Experts of a small language model: 32 SwiGLU neurons an expert.
Below are experts of layer 5 (counted from 0) of a mixture-of-experts language model. Rows are named router (the router's row for the expert) and show model dimensions 0-127. Each number is 128 + 32 x the weight over its row's rms, rounded and kept within 0 to 255.
After each expert's rows: a language model's description of what the expert responds to. This comes from a sample of Wikipedia text that the model never trained on.

# expert 39
router [127  66  73 119 200 209  74  51 182 133  81 143 133 164 145 137  80 153 156 155 170 151 123 130 125 158 112 110 157 150 143 125 127 147 152 123 100  90 150 108 126 150  89 161 163 126 128 130 111 130 135  94 149   8  63 119  88  61 108  93 125 185  98 146 156 153 114 165 115 129 157 136 138 151 126 132 143 103 132 154 146 138 135 107 123 148 104  89 170  65  90 113 178 123 146 120  98 103 143 109 124 123 128  97 141 149  85 103 104 152 119 158 144 112 145 194 161 154  88 175 104 161 181 143 154 122  99 112]
Name-internal word pieces. Middle pieces of proper names and foreign words, mostly clubs, places and people, such as Part-iz-ani, Ju-vent-us, Seah-aw-ks, Du-art-e.

# expert 5
router [102  70  94 120 188 112 107  80 160 169  99 147 155  97 139 201 132 112 138 149 158 115 106  77 119  82 118 120 150 112 125 147 195 127 105 123 141  95  92 166 138 196 146  78 154 144  60 171 125 186 186 132 136  51  84 144 144  94 162 119 145 168  49 147 123 175 118 125  71 141 114 145 133 114 143 185 135 107 158 143 129 163 134 152 139 151 131  77 160 141 124 153 158 119 148 111 133  82 186 136 114 131 168 127  92 134  84  81  69 128 163 162 148 147 135 172 109 114 102 131 146 165 114 165 153 132  73 138]
Surname starts, name pieces. First letter or piece of a surname right after a given name, often in tables and cast lists, such as C in Cosby, Mc, von.

# expert 61
router [119 122 122  96 164 109 184 132 109 163 126 178 136 129 140 135 112  98 175 104 126 155  99  98  65 124 162  96 110 127 120 150 148 116 123 149  94  85 147 163 178 165  71 187 135  87 150 115 143 112 184  67 139 128 147 122 196  97 119 113 128 180 103  79  55  81  64  95  86 116 106 146 156 106  95 159  87  96  93 170 142 156 143 124 138 115 143  75 103 110 156 153 114 102 124 176 103 136  70 101 133 105 149 135  75 175 166 108 109 121 103 146 107 105 166 136 162 155 117 184 194 139 193 121 111 164 180 130]
Word-opening prefixes. Opening word pieces and prefixes such as Inter, anti-, sub, Pro, tele, plus the dot after www in infobox Website: lines.

# expert 36
router [163  85 151 114  82 116 138  72  71 168 126 152 165 112 162 147 123 188  88 116 140 190 128 119 185 100 128 101 173 155 150 146 100  87 157 161 106 156 194 146 111 169 110 109 153 132 153 159 181  65 125  96 123 104 149 108 134 166 139 145 122 168 137 172 121 129  84 150 148 147 120 172 138 171  84 148  92 113  91  95 141 136  62 130 170 128  91 133 181  57 112  96 100 190 142  86 135  53  53 131 101 128  84 143 125 123  78 112 115 155 147  92  75 143 113 136 115 158 140 156 165 114 129 134 134 116  91 107]
Word starts, table rules. Short opening fragments of lowercase words like dis, sh, be, qu, red, and markdown table divider rows such as |---|---|---|.

# expert 25
router [115 174 141 122  50 177 142 148 117  39 105 170 164 156  87 141 105 131 136  78  42 119 171 124 124 136 146 182 126 129  74 137 112 165  92 115 131 128 144 127 164 118 177  90 166 110 121 165 133 148 127 180  97 134 173 141 154 141 150 144 100 174 149  93 100 156 161 147  61 140 160 106  91 124 115 114  83 112 200 121 141 143 183  97 131  69 124 138 127 120 155  94 101 133 117  60  78 123 158 162 141 138 113  94 137 108 121 135 144 142  99 135 136 169 128  82  71 178 142  88 126  54 144 115 127  98  98 159]
Clause punctuation, numbers. Punctuation that breaks or ends a clause, such as dashes, colons, commas, closing quotes, plus small numbers in stats and dates.

# expert 10
router [149 128 145 129 123  69 113  99 131 117 154 105 192  78  78  93 156 107 124  95 194 190 175 141 169 143 125 169 151 156 102 186  96 152 146 130 171 112 121 150 166 101 103 135  97 133 165 151  85 130 165 148 137 145 166 143 156  97 179  86 132 109 124 123  77 157 126  68 113 113  86 124 159 122 129 134  74 123 133 141 110 178 152 107 144 132  95 181 138  81 170  74  75 128 115 194  93 137 172 160 111 167  94 197 112  82 119 157  89 135  70 148 108 130 126 147 133 171 114  90 102  94 135 137 107  75  63 131]
Determiners after prepositions. Articles and possessives right after a preposition, mostly the, his, their, its, plus name particles de, des, van in personal names.

# expert 7
router [105 146  70 164 142 112 111  83  71 131 123  84 132  99  90 116 143 106 111 177 162 165 106  79 107 102 143 171  92 194  87 119 178 104 123 124 106  93 190  93 158 139 146 129 119 137 141 150 145 111 109 110 122 133 161 106  73 197 159  90 106 129 106 156 177 144 152  89 133 107 147 172 179 193 177 133 135 119 158 131 107 139  95 106 173 148 129 107 152  83 111 174 140 103 119 145 131 137 160 149 104  73 198  87  94 121 122 107  98 134 138 175 109  44 115 159 166 162 118 198 107  91 142 141 168 123  80  97]
Mid-word name fragments. Middle word pieces of Latin species names and foreign surnames or places, such as merid-ian-us, octomac-ul-atus, Huck-ab-ee.

# expert 46
router [106 118 190 129 128 125 127 168 145 139 137 144 157  92 195  82  97 152 150  97 126 163 118 120 166 169 171 187 159 161 154 155 124 105 148 141 119 154 108  69 127 149  91  59  82  90 146 100 179 199 163  86 115  68  64 150 125 132  98 110 197 173 176 114 104 108 140  99 126 172  66 100  56 114 144  82 126 116 143 101 172 154 107 132 110 174 122 118  82 109 148 110 145 160 170 162 113 119 122 100 148 174 154 115 145 133 164  58  98 131 138 120 167  97 148 150 158 121 130 111 151  94 125 114 110 138 176  98]
Table row first cells. First entry in a table row or list line, like country names in music chart tables, years, "2003" asteroid designations, and parenthetical openers.

# expert 35
router [116  81 107 104 140  89 149  82  97 188 111 166 160 129  64 106 141 154  98  87 116 107 104  87 130  83 145 118 165 105 107 118 120 158 137 120 128 105 118 121 127 184 114 112 122 125  88 135 141 151 154 100 213  70 162 103 122  92 161 162 108 195 127 111 134 142  68 124 107  67 151 146 172 155 121 133 176 128 104 108 140  74 124 112 180 130 129  39 139  69 161 154  94 138 129 112 126  74 138 185 155 148 170 130 141 192  76  97 114 145 108 172 170  90 112 172 100 144 146 197 150 130 103 132 165 151 123 126]
Initial letters in non-English words. First letter of words in French, Spanish, Italian and other non-English titles or names, such as t in tus, D in Démon, f in folie.

# expert 53
router [156 139 174 152 111 119 170 133 124 104 145 101  95  78  95 114 143 128 134 162 203 164 122 160 155 140 134 134 147 110 163 130 114 181 153 136 186 140  88 118 166  52  96 166  59 151 136 136  71 134 152 170 162 177 158 129 137 158 159  77 148 138 131  99  91 188 128  93 129 139  75  87 103  61  71 132  98 141  84 133 129 147 134 130 109  94 124 124 101 162 136 123 156 160 142 161 120 125 187 136 179 112 171 137 102 117 112 191  79  88 157 115 114 109 158 116 137  98 167  55 142 120  76  73 107 121 140  76]
Prepositions and following articles. Prepositions like in, into, through, to and the article after them, in biographies and sports careers, such as in the first round.

# expert 8
router [118  72 121 129 151 170 127 139 202 169 148 157  75  92 135 186 108 179 165 188 129 107 133 107 114 172 126  85  82 171 124 150 169 149 126  62 126 126 152 151  89 146 108  72 102 125 129  77 112 122  81 158 117 109 118  89 124  96 138  98 136 106 133 141 109 157 136 117 108 143 207 100  95 154 169 128 213 115 129 166 114 133 152 199 136  69  89 115 117 112  74  90 147 125 127 134 168 133 172 148 156 165 105 105 129 137 155 107 140 153  80 102 134 124 126 117 181 129  90 122 116 181 129 197 164 164 118  71]
Infobox and table separators. Line-start dashes and pipes in infobox lists and tables, like Time zone and Summer (DST) entries, plus middle pieces of foreign place names.

# expert 12
router [ 92  43 112  98 190 117 120 113 133 152  64 125 118 140 114 159 144 152 147 158 156 157 127 105 102  68 142 106 154 128  85 149 141 109 162 130 136  74 144 132 130 146 155  67 121 107  71 177 204 141 166 106 164  83 101 108 128 126 124 112 134 159  49  98 117  97  84  80 109  82 134  98 179 110 122 124 165 120  99 150 152  71 134 193 155 135  95 141 154 123 155 139 206 142 138 144 122  87 107 125 101 110 173 145 188 152  97  92 152 127 160 139 116 192 166 196 123 142 113 131  93 141 167  88 137 112 136 130]
Name-initial capitals. Capital letters or hyphen-capitals opening name parts, often foreign or Arabic names and initials, e.g. al-Q, -K, D.O., Tenerife–S.

# expert 21
router [ 71  79 165  95 157 101 128 125  90 102 127 134 219 106 100 126  75 172 193  84 104 111  91 125 135  70 152 147  99 130 108 137  98 112 194 109 116 105  76 105 104  79 122  82 167 112 117 129 136 119 123  88 180 112 193 161 179  76 183 133 115 187 118  79 110 148 114 114  77 130 117  99 143  83 122 171 114 121 138 107 156 123 111 123 147  59 130 109 171  96 143 146 121  97 114 144 149 127 152 134 134 131 118 152 119 100 137  75 142 157 121 132 129 203 178 192  95 112  99 118 150 157 160  86 152  85 155 137]
Word-initial pieces, slashes. Opening letters or prefixes of a lowercase or name word after the, a, and, such as d(inner), anti-, non-, plus slashes joining paired terms.

# expert 52
router [118 173 186 109  62 136 122 146  85 105 169 100  87  90 129  89 140 114  87 140 114 151 108 163 163 123 156 222 133 108 146  99 109 118 154 119 105 176 167 138 137  87  96 157 145  96 164 190 113  57 122 107 177 182  96 146 101 128 154  88 152 124 122  90 146 107  42 147 131 130  78 110 165 130 125  94 123 130 145 148 111  75 176 123  67 124  79 132 108 107  81 130 179 108 120 171 160  98 127 179 139 204 104 167 131 104 144  98 127 152  78 163 130 166 146 148 115 101 104 124 140 109 130  79 130 100 148 139]
Quantifiers and modifiers before nouns. Determiners, numbers and adjectives after prepositions before a noun, especially time spans: for many years, several months, previous, various.

# expert 14
router [152 105 139 121 114 111 120 120  90 133 178 172 160 114 137 102 116  55  84  80 136 112 146 139 214  78 126  80  67 134 125 150 154  78 142 153 119 164 165 129 171 100 128 141 141 164 141 140 105 121 143  97 150 155 154 142 172 121 153 126  89 195 144  96 150 116 126  81  92 167 197  80 118 136 110 127 126 170 158 186 126 132  84 157 128  79 121 122 167 141 130  88  73  83 129 147 115 143 145 133 117  97 137 146  78 126  91 183 128 133 160 126  68 126  92 148 172 107 119  83 155 235 133 119  83 101 118 162]
Determiners and ordinal modifiers. Words opening a noun phrase such as this, the, his, per, un-, same, entire, plus ordinals like second, often before place, season or medal.

# expert 45
router [180 112 114 113 191 123 101 142 123 108 106 130 137 122  97 113 173 103 105 170 129 128 191 103 119 146 150 146 152 148 101  89 111  92 150 119 180  79  99 114 177 120 107 108 161 159  96 147 109 153 124  81 119  63 123  95  83 141 118  94 102  79 100 108 135  89 124 122  66  93 142 146 107 126 101 117 115 155 139 137 159 161 125 186  65 182 182 130 152 118 114 142 178 169 144 165 169 129 170 128 124 121  90  78 149 159 110 105 152 150 105 186 209  90  78 160 191 162  64 117 150 127 131 193  98 133  79 115]
Personal first names, initials. Given names and initials in personal names, such as John, William, Paul, J., A., C., often in credits and citations.

# expert 41
router [111 116 150 110 111 110 146 133 113 143 169  83 168  94 128 118 111 129  90  87 152 177 127 140 177 115  55 109  64 126 161 131  84  85 187 156 130 112 144 125 147  89  98 166 112 147 153 162 181 116 167 150 140 143  82  78 106 118 162 172  89 163 172  50 188 129  76 174  92 172 118 109 170 119 173 139  98  98 133 132 118 108 128 161  81 140 151 150 126 137 184 136 130  49 105 110 162  65 148 165 130 145 177 140 132 133 178 171 114 102 106 142 137 103 106  90 147 147  91 158 161 134 127  57 160 135 148 131]
Superlatives and ranking adjectives. Adjectives after the or a that rank or stress, such as first, main, important, largest, best, final, and -est endings.

# expert 48
router [142 154  88 115  75  84  87 118  95  52 161  86  96 118 167 141 106  92 142 140 164 213  74 167 142 167 143 148 128 132 148  89 163 134 150 127 132 116 110 108 176 126 166 144 128 142 100 104  71 166 142  92 159 186 129 112 159 115 100 101 165  64 132 159 130  58 108 136  96 131 145 201 149 114 108 152  74  84  69 125 175  69 123 163 137 115 176  81 135 168 150 156 113  73 176 100 115 125 142  87  93 162 160 185 141 127 157 123 156 168 124 103 125 136 123 111 108 132 128  84 164 115 113 115 137  97 116 155]
Pronouns and auxiliaries. Subject pronouns, modal and auxiliary verbs, and infinitive to inside clauses, e.g. he, they, I, would, could, have, to.

# expert 2
router [119 159 130  98 106 100 135 145  91  81 133 133 131 173  55 108 147 122 136 182 148 173  99 113 186 153 147 105 103 100 136 117 130  80 130 107 138 154 190 155 163 117 126 105 116 160 125 128 144 137 123  95  91 120 140 171 168 166 178 127 100 147  73 165 120  89 104 144  92 209 195  58 180 144  86 120  85 118 135  93 145  93 106 143 141 151 135 185 103 114  83 193 114  98 179  92  95 128 137 151  81 137 154 141 188  90 121  83 107 159  61  99 143 183 122 123 117 113 135  98 161 147 104 109 152  77 149 151]
Year-range digits, object pronouns. Year digits in date ranges and lifespans, like 1964–1973 or (1819–1884), plus object and subject pronouns such as it, them, he.

# expert 15
router [123 152 113 166  76 120 153 119 138 107 101 178  76 136 124 106 151  83 105 114 157 153 142  61 149  88 108 139 161 132 127 158  94 116 119 204 102 152 169 185  81  95 123 116 160 123 127 130 161  80  95 126 104 106 187 142 204 123 148 121 104 116  92 107 117 146 127 150 136  98 175 102 123 104  90 101 115 169 120 145 189  74 121 158 113  60 103 125 120 129 109  90 148 179  96 166 136  78 144 172 134  89 172  87 188  55 114 114 129 128 177 143 148 109  92 150 126 136 158  69 125 109 164 165 164 148 183  88]
Calendar dates. Day numbers and month names within dates, mostly in death dates, office terms and event listings, such as May 1, January 12, 17 March.

# expert 32
router [145 145  93 127 211 105 101 134 145 178 104 101 101 121  97 153 195  75 143 148 138 142 122 124 125 155  95 129  91 173 160 104 138 109 126 111 163 116 129 142 168  89 101 158 122  91 118  67  79 102 125 151 137 112 132 133 100 169 111  91 138 154 157 133 107 117 116 109 117 112 142 104 141 123 144 104 186 113 157 193 101 101 110 174 101 145 107 126  95 119 120 106 178 135 124 169 155 114 121 106 146 141 129  95  80 162 139  70  93 135 102 190 190  38 161 208 128 108  35 150 152  64  98 149 150 165  85 133]
Saint names, proper-noun pieces. Saint names after St. or Saint, like Mary, Peter, John, plus word pieces inside names and adjectives such as -ian, -an, -ic.

# expert 57
router [129 164 129 145 155  91  98 148  86 117 117 165 128 116 113  81 132 106 152 141  90 169  96 161  95 155 127  92 124  95 114 114 176 122 158 115 139  59 180 123 140 133 111 110 115 111  95 147 155 101 169 125 181 201  75 125 105 134 122 112  78 172 137 105 139 172 189  59 155 120 169 143 175 158 115  95 140 105  85 156 140 115 128  64 176 153 135 165 101 157  48 114 145 204 151 105 149 106 105  90  95 107  91  66  96 140 154 149 114 130  89  79 164  96 125 122 144 179 151 167 129 174  88 106 181 124 119 117]
The word as, transliteration. The word as in role phrases such as served as, known as, started as, plus inner pieces of transliterated foreign names like zh, č.

# expert 4
router [194 174 108 141 134 118  94  80 145 165 159 169 138 151 120 105 138 134 171 115 108 127 191 159 107 178 142 144 156 128  88 115 135 153 168 142 123  95  81 116 121 138  77 106 126 125  90 137 100 109 161  88  97 147 116 120 108  96  53  64  91 117 131 154 135 121 137 136 128 117 143 180  89 175  92 122  98  99 110 136 232 186 116 145 136 195 184 112 146  86 146 116 151 168 179 185 114  89 138 118 139  95  88  96  78 175  87  85 128 154 142 188 167 111 120 155 160 135  89 149 126 138 151 144  82 152 133  98]
Given-name pieces. Pieces of personal first names after a word start, or whole common first names, in credits and lists: Jud-i, H-ideo, David, Michael.

# expert 37
router [124 135 163 135 108 143 197 176 160  98 145 127 108 112 120  75 133 191 146 105 114 159 129  97 201 116 123 108 148  65 103 147 136 140 139 148 169 146 154 124 148 162 121 105 124  74 162 166 172  87 107 151 130 173  97  64 152 117 164 138  95 158 116  92 111 116  93 132 203 124 108  91 123 120 147  96 154 165  89 111 165 155 171 118 126  67 106  85  98 163 167  95 159 140 102 173 129 110 107 121  95 119 114 181 119 137  66 212 119  92 192 113 122 123 112 142  55  64 102 126 175 128 127  88 141 114 128 125]
Section headers, time prepositions. Section headings like ==See also== and Charts, infobox colons like In office:, and prepositions in, during, after introducing times or places.

# expert 19
router [ 76  57 192  90 150 107  69 136 117 177 126 209 135 124 138 134 106  99 158 113 158 139 152 133 132 189 137  82 156 169  52 143 145 187 129 125 105  96 101  92 164 152  73 157 128  88  96  59 106 161 116 134 161 116 131  97  93 139  99  88 107 154 116 126  95 108 176 115 160 155 153 154 121 120 143 106 161 118 145 103 160 171 118  78 136 128 140 126 148  71 140  85 153 123 138 141 135 175 127  72 150 140 149 104 124 146 152 117  95 155 123 161 116  99 167 148 185 124  91 163 173  89 125 136 141 162  62  58]
Place-name fragments. Opening and middle pieces of place names, especially in the Americas and Asia, such as Guadal-aj-ara, Ok-lah-oma, Ljubl-j-ana, Los, San.

# expert 58
router [129 116 126 101 177 111 155 191 155 145 163 136 153 176 143 144 116 128 101 110 208 130 137 104 159 113 107 106 182 123 160 116 139 148 186 143 107 134 147  78  80 151 109 143 111 131  77 110  34 109  76 134 110  79 141  96 131 124  93 168 101 177 101 144 134 139  96 176 110 150 132 134 124 164 152 129 149 153 140 107 185 195 122 119 185 125  95 124 161 159 113  91  97 112 121 129 137  76 113 150  81 103 137  75 122 146 123  51 120 115 167 116 140 168 121 111 142 121  47 156 148 139  92 140  76 176 188  74]
Mid-word vowel pieces. Short word-internal pieces, often vowels or syllables, in sports, music and tech words, e.g. Ge-o-, Ma-o-ist, Sh-oot-ing, kn-ee.

# expert 43
router [149 106 158 149  73 143 188 148 185 191 128 128  79 139  94 108 121 158 131 130 142 141 115  88 103 199 151 106 101 139  63 118 146  88 126 141 166 151 112 149 140 131  91 130  54  97 112  95 170 120 158 133 109 109 130  99 179 144 162 131 137 115 188 141 154 139 182 120 173 120 129 124 120  97  94 149 151 146 116 142 115 124  76 123 166 125 159  91 137 168 116  55 118 177 154 193 124 135 123 105 152  68 133 153 132 146 119 148  88 123 178  84 109 118  53 191 165 124 134  78  91  99  56 126 122 186 107 114]
Location prepositions, infobox fields. The word in before a place name, plus infobox field labels such as Born:, Country:, Location:, Genus:, and table separator rows.

# expert 17
router [ 58 104  77 178 166  98 122  84  97 146 167 101 149 140 183 117  92 120  85 143 123  81 129 143  99  72 145 123 150 102 107  96  92 114 121 190 143 138 134 130 159  69 125 123 154 162 184  98 134  91 117 151 102 115 148 142 161 165 117 102 141 136  76 152 136 161 136 159 172 161 137 162 180 135 110 141 153 122 109 111  59 102 127  94 152 123 122 114 153  63 204 122  81  74  98 168 120  82 111 139  83 122 151 180 137 109 162 155 144  44 119 143 150 153  92 143 114 130 180  85 166 148 114 187 117 110 134 170]
Verb and word stems. Word-initial stems of verbs and other words that continue with suffixes, such as think, incre(ases), alleg(iance), plus et in et al., not, War.

# expert 28
router [167 114 128 130 159  90 134 113  92 169 115 149 118 114 102 158 120 197 211  61 133 115  81 128 102  55 164  67 132 110 109  95 127 141 184 144 159 128 110 107 129 129 139 121 139 146 105 129 162  88 137 158 135 147 128 125 166  80 127 181 179 183  74  98  63 139  89 143 139 101 101 119 155 124 134 209 182 108 110 117 118 128 142 145 162 139  82 102 115 113 147 106 128 106 127  75  92 129 138 189 106 145 156 115 189 176 143 100 111 122 114 108 129 175 160 176  87 100 117 157 104 129 190  80 159 118 174  93]
Word-initial consonant pieces. Opening consonant or consonant-cluster pieces of words, often in titles, quotes or compounds, e.g. L-omond, B-omber, sp-inal, Switch-B-ot.

# expert 44
router [191 185  75 191 119 130 107 181 149 130 144 145 116 164 122 100 106 131 177 107  68 128 132  92 158 153 164  89 182 173 135 112 195  89 131 100  87 168 163 107 105 174  87 139 107 115 111 101 195 142 109 152 112 149 140 109  93 111 104 191 161 102  94 123  67 126 170 120 119 172 150 101  67 108 103  94 150 171 148 114 143  84 152  89 111 168 144 119 105 136 120 125 120 114 137 101 121 108 122 180 120 100 152  80 138 167 159 173 166 162 123 139 134 146 139  82 147 164 121 181  64 150 116 141  64  83 115 142]
Parenthetical openings. Opening parentheses joined to a capital or digit, like (P, (A, (18, plus punctuation inside glosses such as (Greek; and abbreviations like (CCP).

# expert 9
router [115  94 148 148  76 144 184 111 106  94  76 149 191 151 141 124 145 107 140 133  99 164 127 103 162 127 147 188  94 140 132 110 155 156 185 105  71  99 153 119 144 181 141  85 131 135 124 178 194  56 110  83 170 143 109 109 150 117 111 139 118 120 114 126 134 145 149 144 145 144 157 104  94 139 174 152 112 137 141 105 147 117 196 104 141 113 113  98 188 132 109 131  53 141 176  92  86 153 140 153 142 166 157 134 110 161 119  54 107 102 198  90  89 176  60 122  87  78 150  72  99 118  92 163 147 120 136 132]
Digits and score numbers. Numeric pieces in tables and results, such as decimal fragments, years, tennis set scores and line breaks, plus occasional in and over.

# expert 11
router [170 118 157 120 131 127 117 121  64  87 121 144 150 167 103  71  85 138 124 102 142 164 130 140 147 173 125 129 157 102 169  84 137 117 149 128 165 142 111 138 114 139 127 173  85 101 148 134  85 126 149 149 105 151 121 171 114  76  57  51 125 105  99 141 142 114 128 109 119  95 163 142  73 118 103 149 105 171  80 136 172 199  98 125 131 186 123 105 134  66 166 121 142  83 164 143 151 116 145 125 151 130  91 143  83 155 165  98 131 156  84 205 145  94 158 190 115 144  40 182  94 164 136 142  99 136  67  99]
Given names, LaTeX openers. Given names starting a name, such as Andrew, Josh, Ray, plus math openers like $\ and \ in formulas, and words after opening quotes.

# expert 27
router [125  90 146  98 154  35 141 128 113 153 142 179 121 156 163 118  79 156  96  94 160 132  92 122  86 100 144 113 138 174 157 111 147 134 172 126 152 201 126  99 107 119 122 157 135 140 129  98  84 130 187 129 162  90  97 129 111 127 213  82 159 162 100 134 127 173  71 152 164 125 188 129 112 147 123 157 155 124  79  74 142 134  95  74 156  92  93 189 162  65 129 119 122 102 108 161 121 123 152 125 113 120 141 106 156 128  77  95 152 124  97 126 139 120 177 146  73 120 159 198 164 118 135 113  81 134 200 132]
Word-start fragments. First or early pieces of ordinary words, often after a quote mark or article, such as exp, prom, "th(is), B(es)ides, conf.

# expert 34
router [150  82 142 139 138 119 191 135 182 172 124 144 124 162  88 133  70 162 163 134 105 103 146 129 134 142 122  88 109 148 103 137 144 110 166 133 121 133 104 151 113 150 142 146  53 107  71 153 161 117 121 143 107 115 126  78  27  72  90 172 203 116 133 104 147 147  89 184 119 126 127  80 125  81 130 100 109 154 124 160 167 144 124 188 107 140 183  82 120 152 171  99  81 155 147 133 163 114 111 147 180 112 122  90 136 106 156 148 132 157 151 103 153 152 123 103  72  81 181 120  61 171 134 182 118  89 101  98]
Dates, coordinates, birth data. Coordinate marks like ″N, month names in dates, "(born", "(age", infobox fields like Place and UTC, and non-Latin script bytes.

# expert 0
router [173 125 127 102 141 135  81 155  89 102 150  80 138  78  67  99 134  80 145  97 155  91 167 152 177 122  70 127  96 120 185 133  85 102 149 106 118 180 167 115 124 107  98 172 115 168 156 168 125  75 144 152 126 189 198 157 159 122 138 130 133 161 121 137 117 126 131  95  69  87 146 120 169 139 165  59 133 153 155 135  67  96 132 163  88 130 135 161  69  84 147  97  88 141  89 154 116 112  63 148 114 136 146 175 153 120 134 123 126 107  98 162 114 103 191 106 153  69 102 101 138  80 150  87  89 104 113 146]
Adjectives and modifiers. Adjectives, possessives and participle endings before a noun, e.g. new, local, political, his, their, unb-uilt, segreg-ated, hand-he-ld.

# expert 63
router [125  95 132 128  93 126 112 122  96  92 129 110 118 126 121 147 130 119 157 169 146 208  95 133 170 121 160 208 160 195 154 124 147 128 112 122 164 150 119 140 149 186 172 123 103  97 110  86 118 179 145 106 114 177 152 140 103 186 125 152 134  93  83 121  83  95 130  85  88 119  70 134 126 148 112 115 108  97 121 124 147 103 171  80 129 134  80 120 120 165 119 160 138 177 177 178 151 118  83  74 135  88  92 145 171 141 143 137 124 184 117  67  65 150 122 178 125 137 131  34 151  87  88  89 173 150 117  99]
Conjunctions and connectors. Linking words joining items or clauses, mostly and, to, or, with, &, through, and commas between names in sports lineups.